From a checkpoint of a small mixture-of-experts model trained on Wikipedia.
Experts: 24 experts in each of 9 layers, a softmax router.
Below are experts of layer 5 (counted from 0) of a mixture-of-experts language model. Rows are named router (the router's row for the expert), gate (a neuron's input weights, with its number), up (a neuron's input weights, with its number) and show model dimensions 448-511. Each number is 500 + 40 x the weight over its row's rms, rounded and kept within 0 to 999. Numbers have three digits each.
Before each expert's rows: a language model's description of what the expert responds to. This comes from a sample of Wikipedia text that the model never trained on.

# expert 17
What it handles: Table cell separators and cell contents in sports results and infoboxes, closing age parentheses, and place words like York, Los, London.
router:463509507457471516462541472473581494478511564479543439504559556560520483554524484499465489406536474473516501478535468479384523510450552512443497520508510498520511486495549495530500470524528547
gate0:493616573473493401482494498491498482536510415516538531496446479528455500565489569459513531475472470555518527483434465444405553545489408555483499523551507540501491543518517434532502518496505515
up0:529469547471515569525496496497489524536571496531461462470535520485588468479474477507439534514493450412498536460420600509484531523493482526553502503476476447570479535504509522535593506496540557
gate1:456471477539551461477494472487495526499439535501526463487502494465465535534486495521500445507529402543547499451490529562551424474428451535494413483538464452522519507480510508502501509501425537
up1:499506426488513468418468618520506554488453507489483484481484459519482492537472486495469460507512483554463516455559573502495617521470536555515451467542502513520478523504500470482518441502458540
gate2:492481498610526503521569472514468560572518520500498581504545514470542501494501491494531489474501424541506505457507529555493500579478502560432444509540523479460416453493467489529464478566557543
up2:428533529523531534473519533540522553455470506439537494439420532552527551461472510521460538604467519544457538561469481480468506484499508510428547439488522466492526555507495608529523505466551562

# expert 11
What it handles: First names and fragments of personal names, often foreign ones in sports rosters and credits, e.g. David, Jo|el, Mer|tiňák, Abdul.
router:490462526593526495499571449506579422529464490529555475529496491463581469512465393515474506507461567469476495428477521478569466447402487525531501503481534532506549455533440456590480509515541418
gate0:510516561491479498552505510529558478499463541467496480516522429508539550512487422495483480455424506559467520492435503503551484450437543497493479596503467531544470513528523508503396470604498441
up0:530533416547557525447457532494526499506453494510473533533489451471534507493499468548472483477533483445479477495485460583548504414529516552471544506470479465502500500483522519462533594442517476
gate1:505533492561508528454486508476480504468544523462489482471501534448504460561568473531580488503500490575445493440507555513487461521489484491523503487531482528518506519479483514492463557545517474
up1:501410435462546489500461515432501409565579457518502506486475544546543465555525501477492508423483471518451529524464537535514439550555504537495441494413494477549510483492408448479464453434456409
gate2:539464518441483523481437506566491552463403476557509508547498551536476524466503536506478486513535494545517511486462464470552566496467496518485543450466496528497485593514479466381435501532477457
up2:545482473551542543521544426444518444535584526491439474565473534471504495562538504485500497525492548434535509539469554526594527498539544433513576545485481528476468465449512509503532507516498479

# expert 21
What it handles: Bare spaces, compound hyphens (well-defined, broad-chord), opening parentheses and quotes, and prefixes like re, un, con, pro, dis.
router:523479525529473558485461508520492449425500440479503491537557491480484452474509541535549468469538497530478506521530458491426549500491531554484512501517481498514557615458475507405528471485451591
gate0:503545479382436508415485540508513524575546529512485478496524543531549538548476586491531481498457494515606413489504517504466498488517534603466438470466504530460517477463466487513478487544519517
up0:528467454530604468500497567533540563499545488549532543499526514554533584528504463530541518499474512482540496514465512450590422505463484517519492507406483471458501495580500537498488486452430474
gate1:495525547485545458474489532564483479514493511495473484482549499567525511489539533541479448538477471483514489484528589456543532483538471497451517517540496450542438522508484466495471449464473557
up1:569514465518463463478506559552494568532506475475515542587464524408540434498469527499459538496512435505582547566493423489466521480572454433531487494444538464505503517502525470434542473474507459
gate2:527565432457506503507519466516508484474508499473510488510483520492499528514492598516505496566497491480466353601479535563507537503461513540543557480535425580491482478490444512544518483518436547
up2:555556416487486587433514495444507456460544499473484458509445505509517500493517507536535468490473499481531491527537546460528443578555542499543497518597446487494527477516510531478497484504484462

# expert 22
What it handles: Past participle and verb endings like -ed, -ing, -ated, and participles after was or be: known, found, released, built.
router:508518542538528468600541547494426564430555498526432518458479456477402514479469518566489541520546523538462509511525551463514548498527505465474459436507537524490534504506557501565434553495649485
gate0:519499463526546530504400402459491447492530519495495531503461512537494449492434511570481503515503456502452540519513443475564430523469470445524570474532477458499495414508497486561453517512553572
up0:549532472501513457460475436483481466525495481472470516482510483566533553538474449468519494510543469498500509496506499442476502508526476532491421519553467481507523500415532474458578535558449500
gate1:478507522462472537518590446517502440536523479565524494465546444531620512557496464514551490527476533580504492449517530550521539459425567501490511606464469472473492451503476511548519479474500455
up1:521441517518421521574500469545506542502598491504551495479483428432488525499484463530567448499400550490530545472477543462509487455521502495493466525502447518506502463578423492494493481519524508
gate2:535501440499580502513559472496532441516472478505517516488481491466438494557463500521516523526594565449454512426532453454437474502446541521487437495512527525566542459542455507465458491487477443
up2:521521456580536523519535515520490519507536475519460400531450485545459490492546517499477589538502474533471522457504528535453412523478504479466485469494481461504514493490476567496525523554485490

# expert 2
What it handles: Short capitalised or consonant word-start pieces like c, St, p, r, Dr, often in abbreviations and odd names such as Pancrase, PS3, RPG.
router:471553531452498516456533470511426527528514488446499470483518611557448478511542574470556496463508534476485448537528489541505521495486532480504488463528538518513426442506457436402542556472486571
gate0:528543444514530480548530505455404477493519512572481436537495471481518479533545546541493488548556442495474542491550457539522560511541538570447550506498505419520384488459465473488479481522540521
up0:506508532540481485480538474460525449465516458444479468578483510482488479513457489532541456487513512543466482544517521418543455472580529434567501509431493481439534612549570471492459480525480491
gate1:539602521497426500511443474469485471504454545516509492444472555559553554563459515519546507473581540491502494480514521538480502462516471518481518484498467472502448450486563498391486545565543483
up1:455541472587530492529509505543550516433499463391483437530485445463446461490435518462457452516468528462489530468541522518500563537525523551545509529503448516527455492444540411405446499606463534
gate2:389478460505436445429498557530515437461501525490449509550512441553488471493521523483508486464441533494471512495465470502521525433423500506530509473492469512441520480445507414529493532500533578
up2:537414530411482513558525477541526461526480509442482519489426462569408512450525579521442467597594532491574446502459542502539590482461455421492510509539517570493544457514547530473553598507498519

# expert 14
What it handles: Pipe separators, dashes and colons starting cells or list items, plus country and position codes like USA, ENG, FW.
router:499427530452430474507484524593603463507477498468466443486489486519549425468521499495444483524457574456516469450524515451429523546572492415505437484514481469492541566465498449480507563451486481
gate0:534503485506479436472538544516518552479521471503516505551564451464478457543480476576468498491538469553504543415581499579507486476444439487470521548534447462498421514458520620563473489452496440
up0:489493564542514529489531503497445563568506448484595444565446448481488471433510476440494447509518464405540486528489502503499461458551547516525441519543494485468531513528528494548490543515577475
gate1:515545491546519498556538435511538489434544488516530550513532463499478442479488519480480493463515491553463436610549515549447518513474543476469502518481527417516453584466593471491595464522546564
up1:562534515523455462501478484495526558537532568446359513522518597443481559494483427509564488466536520563519538445560469463459542506444509552598474479522540520503498528477481505509502387512490496
gate2:484398486564607451467510510464495580458521417526516553471524520410501470499465468469507486492470492564522493534489523487508533495518453465537434425551485525459526588529519456491590464488416465
up2:476523482458540424489428544499522461481477472479452520434461516568472557505434487541475452425534408541483505474518386464459462578448421532606487499519478518565470498505468514565530516455508462

# expert 1
What it handles: Line breaks and single capital-letter pieces starting names or words after a line break, parenthesis or table bar, e.g. N(icci), M(adawaska).
router:545452468504507528474473522539487430501514519475555453533548513519594483536571519554577485501468510465573523540483472488520534445540461478524573473516481591449487448530551460414490541469492464
gate0:497431413498479512492467475522480460507492451533518458508481552548412549490567470498538513566497465546475439495519491522556532497561486486506524454499476540491476530560472463448519536536521519
up0:454474502478577541530405453485536533520423536506487504502534531526506484545462424556539563546541438478516537553569520488504465485517546513542554486547447475515461536521542386486471482504497524
gate1:460496519501470601477515483501471579463448511455562416471426544496533593511555406523435562508568440478453564496474503521466561442441533484472523549544529581529488484546458426479504536558484507
up1:510501605565440426505554449496520517480483468485457503476507434513528486471469527493362550544461464497490434483520494569478560477455567466493501526519546476561558496522521504496529473586485535
gate2:471527437577515457539470569508490511515521533441563539546482525488512435522490490428525472585542541498498507476449486514470514552481430564509563474493454475510466502525466458500553565590532509
up2:542532490492453451522465444532481496473509527526504526533518543565549504561501492461572520518453502490393554526496531454477508416526411517502491449471507508442509516466500499450443492475574452

# expert 3
What it handles: The articles and possessive determiners before a noun, mostly the, The, his, her, their, its, including "the" inside Nevertheless.
router:509484532530500466482554516526562506530501443486473483496457510463533507547429511468504465507456466473646523435560485524464486444549419499495495544525546518558499534482584506520536525446560443
gate0:470572507507554548549524525512503534566500528486523518527479474458521572478531564534526532424524481437481520469499511519496607473497489577508465532489480540468546520534507525524452494501548493
up0:489511448498462509530528535480446478558495526519469501455505488555455529499488454467498426547482497481559470557446526489517497481526498486481506493528499433547446555496487522479465483481499470
gate1:493486478471539482507559415481504425488459586544507461475430433544535502445532515544526497496472415464523417457520527587454526499459419493510539421513549537503526476545456505434473424473491469
up1:559484472543556440489447488427456512514521495484492464515397515453492497466551480490520503459459481413493512560492520545514468495554510456510514519512577505506516457483463470582456512466527462
gate2:473422456535557453453560536539506498521488468485471508468471507541541478420543486456487457512554517527546523519512488541476536496488536526479513530476512497531527471453486494552543412507437472
up2:473493468548553547486531570492513449540555463607487544479480463482533445521509479476492440408494507567498533462561475440557527506510417575474549541526453562467552501474497568490475442462397528

# expert 4
What it handles: Opening pieces of words such as th, co, comp, du, second, starting thriller, throat, threshold, 19th, plus scattered accented letters.
router:430483501474405519504557426374528502471508530553442496538499390504518523575552483470565480462449430571524424480534434460557442525468461470534524452446441487466445497507529490468505531512500488
gate0:475489568506507429583481476492502525521470520463465473562486485488513465424507526506514511485511572498504438423512541480458488536578448516412499472547541436500544561528444505533491454473481486
up0:499514548591529554521515554483465555563449458541509501521449546490460470541505561507534547568531481479504520483551477550469432544477535498417411578554534526480569526553433525499497549589384495
gate1:475503496479437430493467458468465501554410608502587410557479461518518509509544550612458491452507484439565527480520471525433455526443471486462529520464472446526456545504530507462474424524560465
up1:538502481512469482572495547487527521439501499493542497523597569514553472426470516556531491517502568500604459473463466534511508494466498518557474496547600535500559573420553500448536521591512455
gate2:499512492496448510498433401470496560524534523479520476456423441459465449569511503529461501518483543513550507497502534521550557605431462428477548517490534489582539500497519461493516524453564487
up2:535551463493486462456532513501532511544503475531482526432546495462508511515546514461508554570511475460475472556544465447504534459436502475492526476471540542581414497445468449529521547451485522

# expert 7
What it handles: Digits inside years and date ranges (19|90, 194|5) and month names; also middle pieces of foreign names like Mar|se|ille, In|di|genas.
router:534550515438527527433535481478457498459494530463567484504526475533508527589458534532474550514591429521448527498515418494407455495537495505423474586532522420466467516485511525528493495507542528
gate0:563441441439578526485470478517532507500556547510485456533561461465459466554463538540504518556527553521579471442503498530503528488479451490489455536555495474628582496507561475499509565480436515
up0:504522461451494493435535524519553539486390520544604541476497488496516562482513541494481490523457543542553465493490484451545507456432438523500520496468465500507487521452467457588517491463456467
gate1:473543508536509470523466484486475493468430581566547501535528492534487535499528486439431482551468501435481552501486436529528537498459475454549445534489403576506525503480540504513493535514524498
up1:524462481461543507485460510544452554493526475481467523502504495370475540481519592537491457468600459522450562558442538436527485483432501423469460433493569447467506474551430462505456538493415472
gate2:453512540546516510523452522542542490575507443528526533477509527453483474554558549494520447480456523470533471579518495500390475462459500419494530525536411504470527516504491568489516553527432557
up2:525506572514531565428461529469505514533486509470585562547502487583557424433526479512538510447468528526452499352464469491480468563523444494552525518446591454469473429519432473515511577529440486

# expert 12
What it handles: Connectives, auxiliaries and pronouns in running narrative prose, such as and, to, was, who, which, had, when, but.
router:510456474539484513485424553522438499527569510546415511534460463515448498472438502598496517584489543489498495411514473488514451561460489525516531484438467515532525586463533452565490517583515474
gate0:499464514479542465513519443427451451471532472507495513472560582540557498507569481490549525508489467471443512561458571508462569476511535490535477522486518541541487493487488552484557501486551527
up0:447483481562473531496502502536504470563495483509509502448471425478496556451442480466498512511457514503553401475489474521499430497437523446497503451557462488441530476466541527470512525549492485
gate1:491488568517461393437494497522497407536454520483523448551529543579414443541496474519520511485541500495526482466545464434496475539414413542488464435490496528520477534488497479480565444461498469
up1:526521509509472543478520466531463500453514507477528548516458445504440588527480526492486494464462526481522534556537491533484506509446480505494472489499476513578499452520550419444498527526503494
gate2:515406499433420550470455481496552475466519561416478516491472506507459448493458452526436476479466535533509500534515499525518495490581551482495481518513481445522489503484547492520480524477486486
up2:428507488448436426499549419483489498488501575550478474456481609515452434427554524481589518487475477524565453504476517427468493513518472430511452538524528507492451529541499437493471451469467477

# expert 16
What it handles: Field labels and structure in infoboxes, taxonomy lists and table headers, such as Location, Total, Coordinates, Suborder, Result, Born.
router:556515448502527453479448508509457499500506562495523478459484520576449559435514528463442539486533449464547465573423485459483493454515501454508443475452511484474481442549530530453518493496429478
gate0:458508435478432530553468549506546490486471463456489500442599520460465556500475454530491517557500526456517547578554481461433552468515452480541509464541525501441534579545477559503524543520468478
up0:590489480573516560563650536472443476537516506471436472485498508476469509503522520476536486534517477426513470478513556469485558484512494545504481500481532550554481438530495460555542469576551464
gate1:495542520501525485549494503550555463535503498487511481459502515523473503499474543531438531450435551480529484501456488457531479523500505503490495492524498460524505491508463572487482543420508459
up1:426521474523469455548532501490505482517620452486543522391496454486535502463476467536480497519546424467547445507541528466549466502520472474438519494488529461474524593515492486477508500488434446
gate2:519493498469492410500503519519586509506520497463523467550481497433480459435455490452513484456472436481485435481527456498514501474526527445472476501489527542356507429503456500513524511500410523
up2:460444488472547540573499525512551461504463530515533511512535500403463484445496508521512537490491490429460489562507439459503518471469571420435544514516441488410527510522526516532496527433452504

# expert 15
What it handles: Plural suffix s, es, ers, ies on nouns, plus plural words like people, them, children, and s inside words like ob|s|cure.
router:511554432482473554480432539485334565521502523465507481467491487494494527493440569558545487493403531549575499541488555567540510451543542473491534466611519533563494531540562512414505481499439477
gate0:499489567474513458504425548517519525475480510461532533523535484510569543498512534586416505524487524489474459519511435531451542453445502519417500496501601503557510519559514482541481533515575519
up0:522503483504507488530550507477480452515458494516477541432456516505536467536480426494497455517516471470470502432476374554439516474479472495472505481533475444513528476506452510536489508506550544
gate1:493550461451473476528517557500426476505493554534442483505410561499536525503502512454427540524497567542412532476539446478514511532514526518507463452453525489477469571511510573500466543489531479
up1:475508547543547455466540389538538528447556535471496570462522490508542480431502469545493472497477427455499546518537416580550418479416490564448528513493459445510498468481533492500459479521513495
gate2:474525515568551520472514563529455526511536511468483561529542519491479532527446526643497472535571525477473554471541476462450465494552488562495459445512416542543556490519458488502482466484538500
up2:445514529466532539420538552508478507467535515532429511443447561463494468479531519516516519479472452517447512511461489564482491489523508509533493477494620526457426444486520530441471445462469433

# expert 5
What it handles: Head nouns after an article or capitalized modifier, especially institutions and topics: School, University, film, District, League, Convention, government.
router:460589525493550515497548555532325521565514501560594546468513455468502475466524512534464477572535493521445516471509515485424539486490513515489546486408560486445519503470489494560524418503499499
gate0:491557472480488613573570485472491481531468474474476469481487558509497447447494445409503461528531489511465488578478452500487503453523511588495495499475497481510556487426442512399487463510466493
up0:525516524485513454489427623496545511517521474546538531477494452506511546514465410438455527495483547547471504520422543503550493526468484515528520524497479489498512496504565487498543487405523511
gate1:469545479543500428545435478526466545431477485579447511467463541561465477505492492557482513478485449556483488398553500495488508479477375521482494515473521550496502538494527533536564523501546521
up1:578559482509523502509524599414540521518547482529545553517561452453516501464480510532502516490545569445444475596469502507525529457470552454463544489492508535504505560497478455462557470477486459
gate2:544456500538555511505474560494517485480552532410511518449476434408476457507515514471489515498491477499510366517494533457454495509514498509586487543437482540518498572539453477535478501449484483
up2:473550482528515436494457500515528512522568526456495518507523536517492555465362442496503408535485498483537556474479440520535517553495560492477492465496508484448491531530513492434466433445510452

# expert 6
What it handles: Final pieces of personal surnames and place names, such as -ford, -ington, -sky, -berg, -sson, and whole surnames like Smith, Jones.
router:490462459509554515564506491512447445476468459505501490573492494447541517511448487466514506469472516477465485519441491515599462476528535561494479514428472457522493424448459481608494500493447440
gate0:413488461535552551473400484529487484582442491554444559494576442470517469520497492443562498507526489441505562477501549457446441556427502550539506464418501539457492532511499453456480585495495405
up0:557567526483492494508523545557469505516463604500486524557598538526495501545565482491560508524540497490525405500540496486441576522564464469553473499514414549540517473450508507491537509475538519
gate1:446538475509509500496514503549494449599551489531524497540565529494524481454505532474468500495429488490510490442507558565468526512476565489482511542480494496474536500483536476504468466530537455
up1:511540497573493460455519514572532564509481546427504524455522424484467392495491462515566549459498558589512513488562489513454509467514496526518560577533530478554571447552491497495575528474537453
gate2:466497494477482442510447465533435497541524539467477476529448496425513515486490476551539501494524577427546548470531552430461514481507505538456491487472444547538477550511491493517498422494487491
up2:576492538500418462554527504431485459551547512537553474508445508470529492478468503526500474544407527498534419516467536554524532487538493541537344390553482508451489471593515536541473500549434466

# expert 23
What it handles: Closing pieces of long or rare words, especially Latin taxon names and abstract suffixes: Oligo|ce|ne, chole|ra, -ness, -ity, -ensis.
router:495530504491564483575533463497417521521538472504499507486504391469476487479540480383441481479479531483488495570525465506570445547531413555498467509472543506472536380556414517452456448546517484
gate0:559572492483545481445458543426484512540452524540478494523424534538432519538505499472499548403531496536476448505436448528538500540482491473575500493532518574462519493589450443510490425500534519
up0:421462541466442528567501448507577543456548489573548475420502482546506528483551537489523527463441523510491542526472540548547492411516404555553552532415496400479481464516475524488536421534392371
gate1:482446514550466475512596500513525517476522473498478541572511552506472478520511515467555582498528482488459530522418490515502506513525539473442496537468512571491506434529569499503538476524456455
up1:539570505480493517505464483460519457480527487535553430521494470538530493496410436479608526481555501450496546472477489544559467544483487501470540522469562506494566533508514475535497494496470557
gate2:570450457480517471528466504471430500503481549511526514461572508392472493486483531468484534545573537498499529475518468496528490440493468478491570513532440507458523499541528527541547534472527483
up2:541624469558517594417468511513485529438558495485520556512491551470516521473564505426516517466508515491507474462533458519521502543521474409493509478471555483471491498348451495423543538549543481

# expert 13
What it handles: Prepositions and a/an following verbs or nouns in running prose: of, in, a, to, on, for, during, between.
router:543436464465491471465467518572607445446528514505541507521416529481475451520527438532405515511509467516477467496546465563532517490449532544510461511603494472471545593507472541538503523475393517
gate0:474485537505536502517525509497542492505491555486453499492451520455525525441529525512442457568487524451522460380546440454521495513550482519429462491452504432542479447499508496500420523495480495
up0:428487507468428519486511515502539505481573448465571586510509522480441485487475518542520472503525484443426409539491461531490406509465544499548559446542466409518433428511523531510463438487429493
gate1:541527508572490514491425552442529524509466452512539427554529482449523493450494550574505540470457500567461443472542535560392525527510504548523441538506442517506445501579476496504628526480531486
up1:530485516421463430559553456496487565512513471508515449453498466497455509565513530493519494588528462497485505570434515561589459489490518548486553472494423468487542478476564503560425501468522535
gate2:472459555423495493454466554471459449464473495532519471537546517518540459509501487447573543442474509513524446532452444458561507534492458464607551516529468545534469496460462463444472412513522521
up2:553511507505430501574504492559446509468449497549543481445456524508493517508524493523517512431480475483501474496397565497510540507472458498518551449525464607452499504477520491514507520528476552

# expert 0
What it handles: Individual digits and decimal points inside numbers in wiki tables and infoboxes, such as scores, vote counts, temperatures and coordinates.
router:446538508461453462499475480522496535496480523474525454432553504530528537496448448443413498477494435575434565506499579511440501583534507494503584513588490542526423537599478548544520487427498503
gate0:420596500544470434499427493509457505507403463544487512558398512502434525516506506478474518477437521545482565534500476588533521463533492568456504479515521582504478506447534433507498484510435529
up0:492546491445521527583511444547540532490475539478471532503434498481557491491439500391511479508556507485586529533524499481380497567441471514407516543449466548500531487545463490534435475444488521
gate1:573515587489444535509556492430566518479503536514510472478497477449494519529535566494516582549481560521516523468552520566509561565524474523536516480503515537560472545468491540521476452556500482
up1:492465446475577507508456503463461537514444490447558485596450434573540449477499525444532491549451503479480485527460504504533497415540405533477489465479545481558483502422529493520571417447393536
gate2:482466463535501547509531587484549421558527501494454509514515495560450501412475574545506483520519514521492459437583468520500552515466529547582472481611424502478562501461478474478511437442555497
up2:438542529465506470497455465508500531460483515514478493493536468536463477551432485490540475431488529509515525469544524457509539533521537496487452435514466608468567475478514544515519436521603517

# expert 20
What it handles: Pieces ending in -o or similar, mid-word or adjective-forming, such as Radio, Pharaoh, Thai, rheumatoid, plus adjectives like American, main.
router:525463574556461444539518504486558444566476440589503558522492557464553476455485481491535483501597490509509490533469472497515516477476424457457527536487484475482471527496467586546503462519453553
gate0:440543454523481481508517525510442427505402475483477616556512459467554488509477476544513525463559430552477445515519481413442436475556498500564509539462429444556485492446524517445480439478407475
up0:453523450505499384503526535459576521494516533513465517484473459534473558502442451492523513568463487529476545579495534523481508468481440479498526513545479514469526545506548512480511438512516526
gate1:431515544616539493530481491527461504453551526471479512509432534498529542484557520501490478461493463496423540619477456543444466470481526429522539520435453483477509490460494525500482538511436484
up1:483451519522536460511484474496461484471562490527512486515455532462454511509516461540425485525467435488424568498512544505545532516495578524496466513497511487483413553514450548456455476482427481
gate2:542562498566481557486500581450474508530510508468570459481489478573464455517439502564497448463549528443558583479570577507520530473531494508555500527524493488512467463533495508517435494472494578
up2:490488509514502527439489503493488448525535442516514531498525457466482557494463501477526404489476488511509510463483421475466518517499497518518417543507487574456476498476472532516457457506483467

# expert 8
What it handles: Opening syllables of proper names after a capital letter, such as Bur, Ben, Ma, Mon, Fal-kirk, Fla., Os-lo, Oak-land.
router:558516533542510503531532514448605491534492560431428544544498551467553531481574549482537466509435503473517502462458595506509490492493538478578523583550430411509434440401487532532434527526538552
gate0:491447493541476547525539509500476530525523484468470551516506463444453492595433503425552418480508454495536491533511449562561537511520471496494492465494513574577470596460525494467423486484480524
up0:588488508493554498512453497509496422572499421526453461445502510531474494522485598461572450471515500524554499518464498528548492465491515373463474495545512556543511503582511499501494504389500449
gate1:556573502514399464474519494502548516497443479545464507528540527504563540480462477621516492561477539443471501522424520544532476541538406503567487530464474454549437477429519515483528592514480515
up1:471515511443487522522505527529497521540476566594516450530502551528492531527525570504586444495458522494554437537515477511489505536514510512485486515503562532485482471492505446464465477502432476
gate2:565422514568622471461514515499545478446502539499434529550477450481495428476442505483441491473513507545517494527480524467446563516508458500458538508474513461510551540506469448479486471509441441
up2:526457490513507475485493463533516554475495603473500525426485535502485537465450471523485463410524492481563444456447495520510454602480561541497563489601524427479546482483450481530510530459469506

# expert 19
What it handles: Sentence-final periods, line breaks, colons, == heading markers and table header bars ending sentences, headings or columns.
router:532517366444491415445458508508559507451408541452537490488499506528478569485549513548556490512503510498560516555520554516433504493481578551497539507429471474476574467546556480481516502536519531
gate0:521512487412451513478494466459509457515520585503496521492480505506489523519423516527561624474542491469448502527507475491452519612541482527499516523444443489432515498499556430442423525544497544
up0:548493521485453496511445498568529453513545446540474573558473525396448518387446509467520555477459473486459496471473425446449468411460463499480494559527505513532524442495447469514484485526493548
gate1:516464574522488506491534578485446459472474530469462442550544459495500492503469509529487494466465568405487527478484486466570495427481533469495500505523507495500478472452518522541500487445505485
up1:482540471550466545563511486524446465573457487462425545503463516503520619544516478527503514486482487535505471515457485513480522486518487522523439556545479432401540451490459472493507580536472572
gate2:472495478536452480457439531502574433504467478480525452498503525495481496490520525463485493514488481459511526425465519472505457514488527485482530444480499507444449424498564471557472561518524456
up2:507530522471477524447514455571481555515456437468560539503385548562504568493406642503443538551391492499487497474470587504449499436449479532455553491379517519519440497500469483480496495515523527

# expert 10
What it handles: Blank cells, spaces and line breaks in wiki tables, plus coordinate marks like °, ′, ″, slash; e.g. vote totals and stat rows.
router:489500505581495487468423497490458496486446510416537528379448527523443509501480494467511491512530523533455514466477526442365462502528517438470488484531488554586552572502536559441526473522468465
gate0:507532471496479539512496535444465490453395490606463463437498527565506509448438481477448435494476522516531520559513510502506444482500433580441469565458495496490434482480503484535518595556516592
up0:530477454464421483562462492489447525527557458574525521510602574535517571568441492483549486508464507515539535462532538469449492533562506498494494489429491474454399490510474491425489527496460535
gate1:456445532523507508513556478473528528572478449479526441523507514440466576465498468500474495576552496417559531490517469500509478446473467447527585501569473512482482516436545528466560455568486516
up1:577500518489471523435506464562563489476531495457591552492426535570561477472504561459570518462463534517499583532502493482510565450486519518554522571451524470445450483466437455491472445513537515
gate2:494516571518472516507532519488551465493491474490486556487525517501443462537496499531463547516525527557525458465616546532541512463501510505474474514519474537479522564554446469447465426512525469
up2:439459493515536469433476531535555525504494491518476428499465540498501551508492523540518480512492561439498510567467586517472521575508467521480579410497474471509485511569468516525485466478503486

# expert 18
What it handles: Digits within years, percentages and counts, plus quantity and time nouns like time, year, million, season, days.
router:429495461498502557482487418453318520459467454546512538491570532512440512456507488431439553506527481481457594525454525572530575584533502528506472502485473571546471512492488488563534415445484536
gate0:507407529527501585405446511460488490491507448545420477527390523433562480498501488555506489501521478496516556459566506526535501463479511522504539505575474490500475453531545484553475485479484477
up0:538520505467501432473452455446529516484477503424514485485532506514483536482443501521489488565498552504515513474510506520539443514486541482570552456548501536478527546550511497423476554521532513
gate1:466486505538497552517503441445453483588550509555491499462535496528444499498465474438469511458498459485426558466476493557494538579499491486493541428498428523502506482587491520521539467505480560
up1:433476557516491538471452456488536477494431536496591560500433536457534514467552500565464512512477514460505460451496477526480526530543446486472530548540452551409515494470524499444515459428485497
gate2:461488497456560518465494545469534542512415540515591493508506485545422504505559541470552474553488524535526541494543490514487512521484477479562505443508490432474503497518449548531524514451467530
up2:423483508456488447560493511556465499411482479503522547584385501525491521528597512494475487540432466521541502505456529510510540538491512509502493465530562455519528516547460433468535546476517522

# expert 9
What it handles: Commas after names and places, plus closing parentheses, apostrophes, colons and the middle digits of years like 20|2|4.
router:459502489509505550475435538476490551490471484549393564503525533507466497537472472519571496450504525474534507517525486532493513584463516524565450514564512465471557598555411479473509478568518534
gate0:484543522554507516481419527493475473450518520499536491491500511500484524546512492483438525608522475476511477582523492519505433455557492574525443560572541493538483557501506587588453472494495541
up0:436467557483459519516535492541532554467465504486552486482461466479506512536514549540538538445518519449485578526478444532530481529520514584488441443461507552535511469465520484553535517430518507
gate1:452486527504582539528462495537506477529460505476547526489464526455488562412485493554504507490476454503524516499412503538516515552513515461488505531503488422536448474569485458500513564468427471
up1:494457494478510514473476494523475576580511491585515449471466515545536503460377426479556473514513525528532463525502531462509530450474454358513534509516491561531509516482528509510502516551465459
gate2:551527495360469479500482549511561445490451501495456460515475462469479477481488502492469507512531497494515504510497527431469497498524511491476482507403562429447499540500501451476372491494444504
up2:544501462468533511437609466502488450438438515501519532514475532472455541509474557522473534485505553530511516501427518523529488546514516559547489559457452519529469452515485482459475534499577445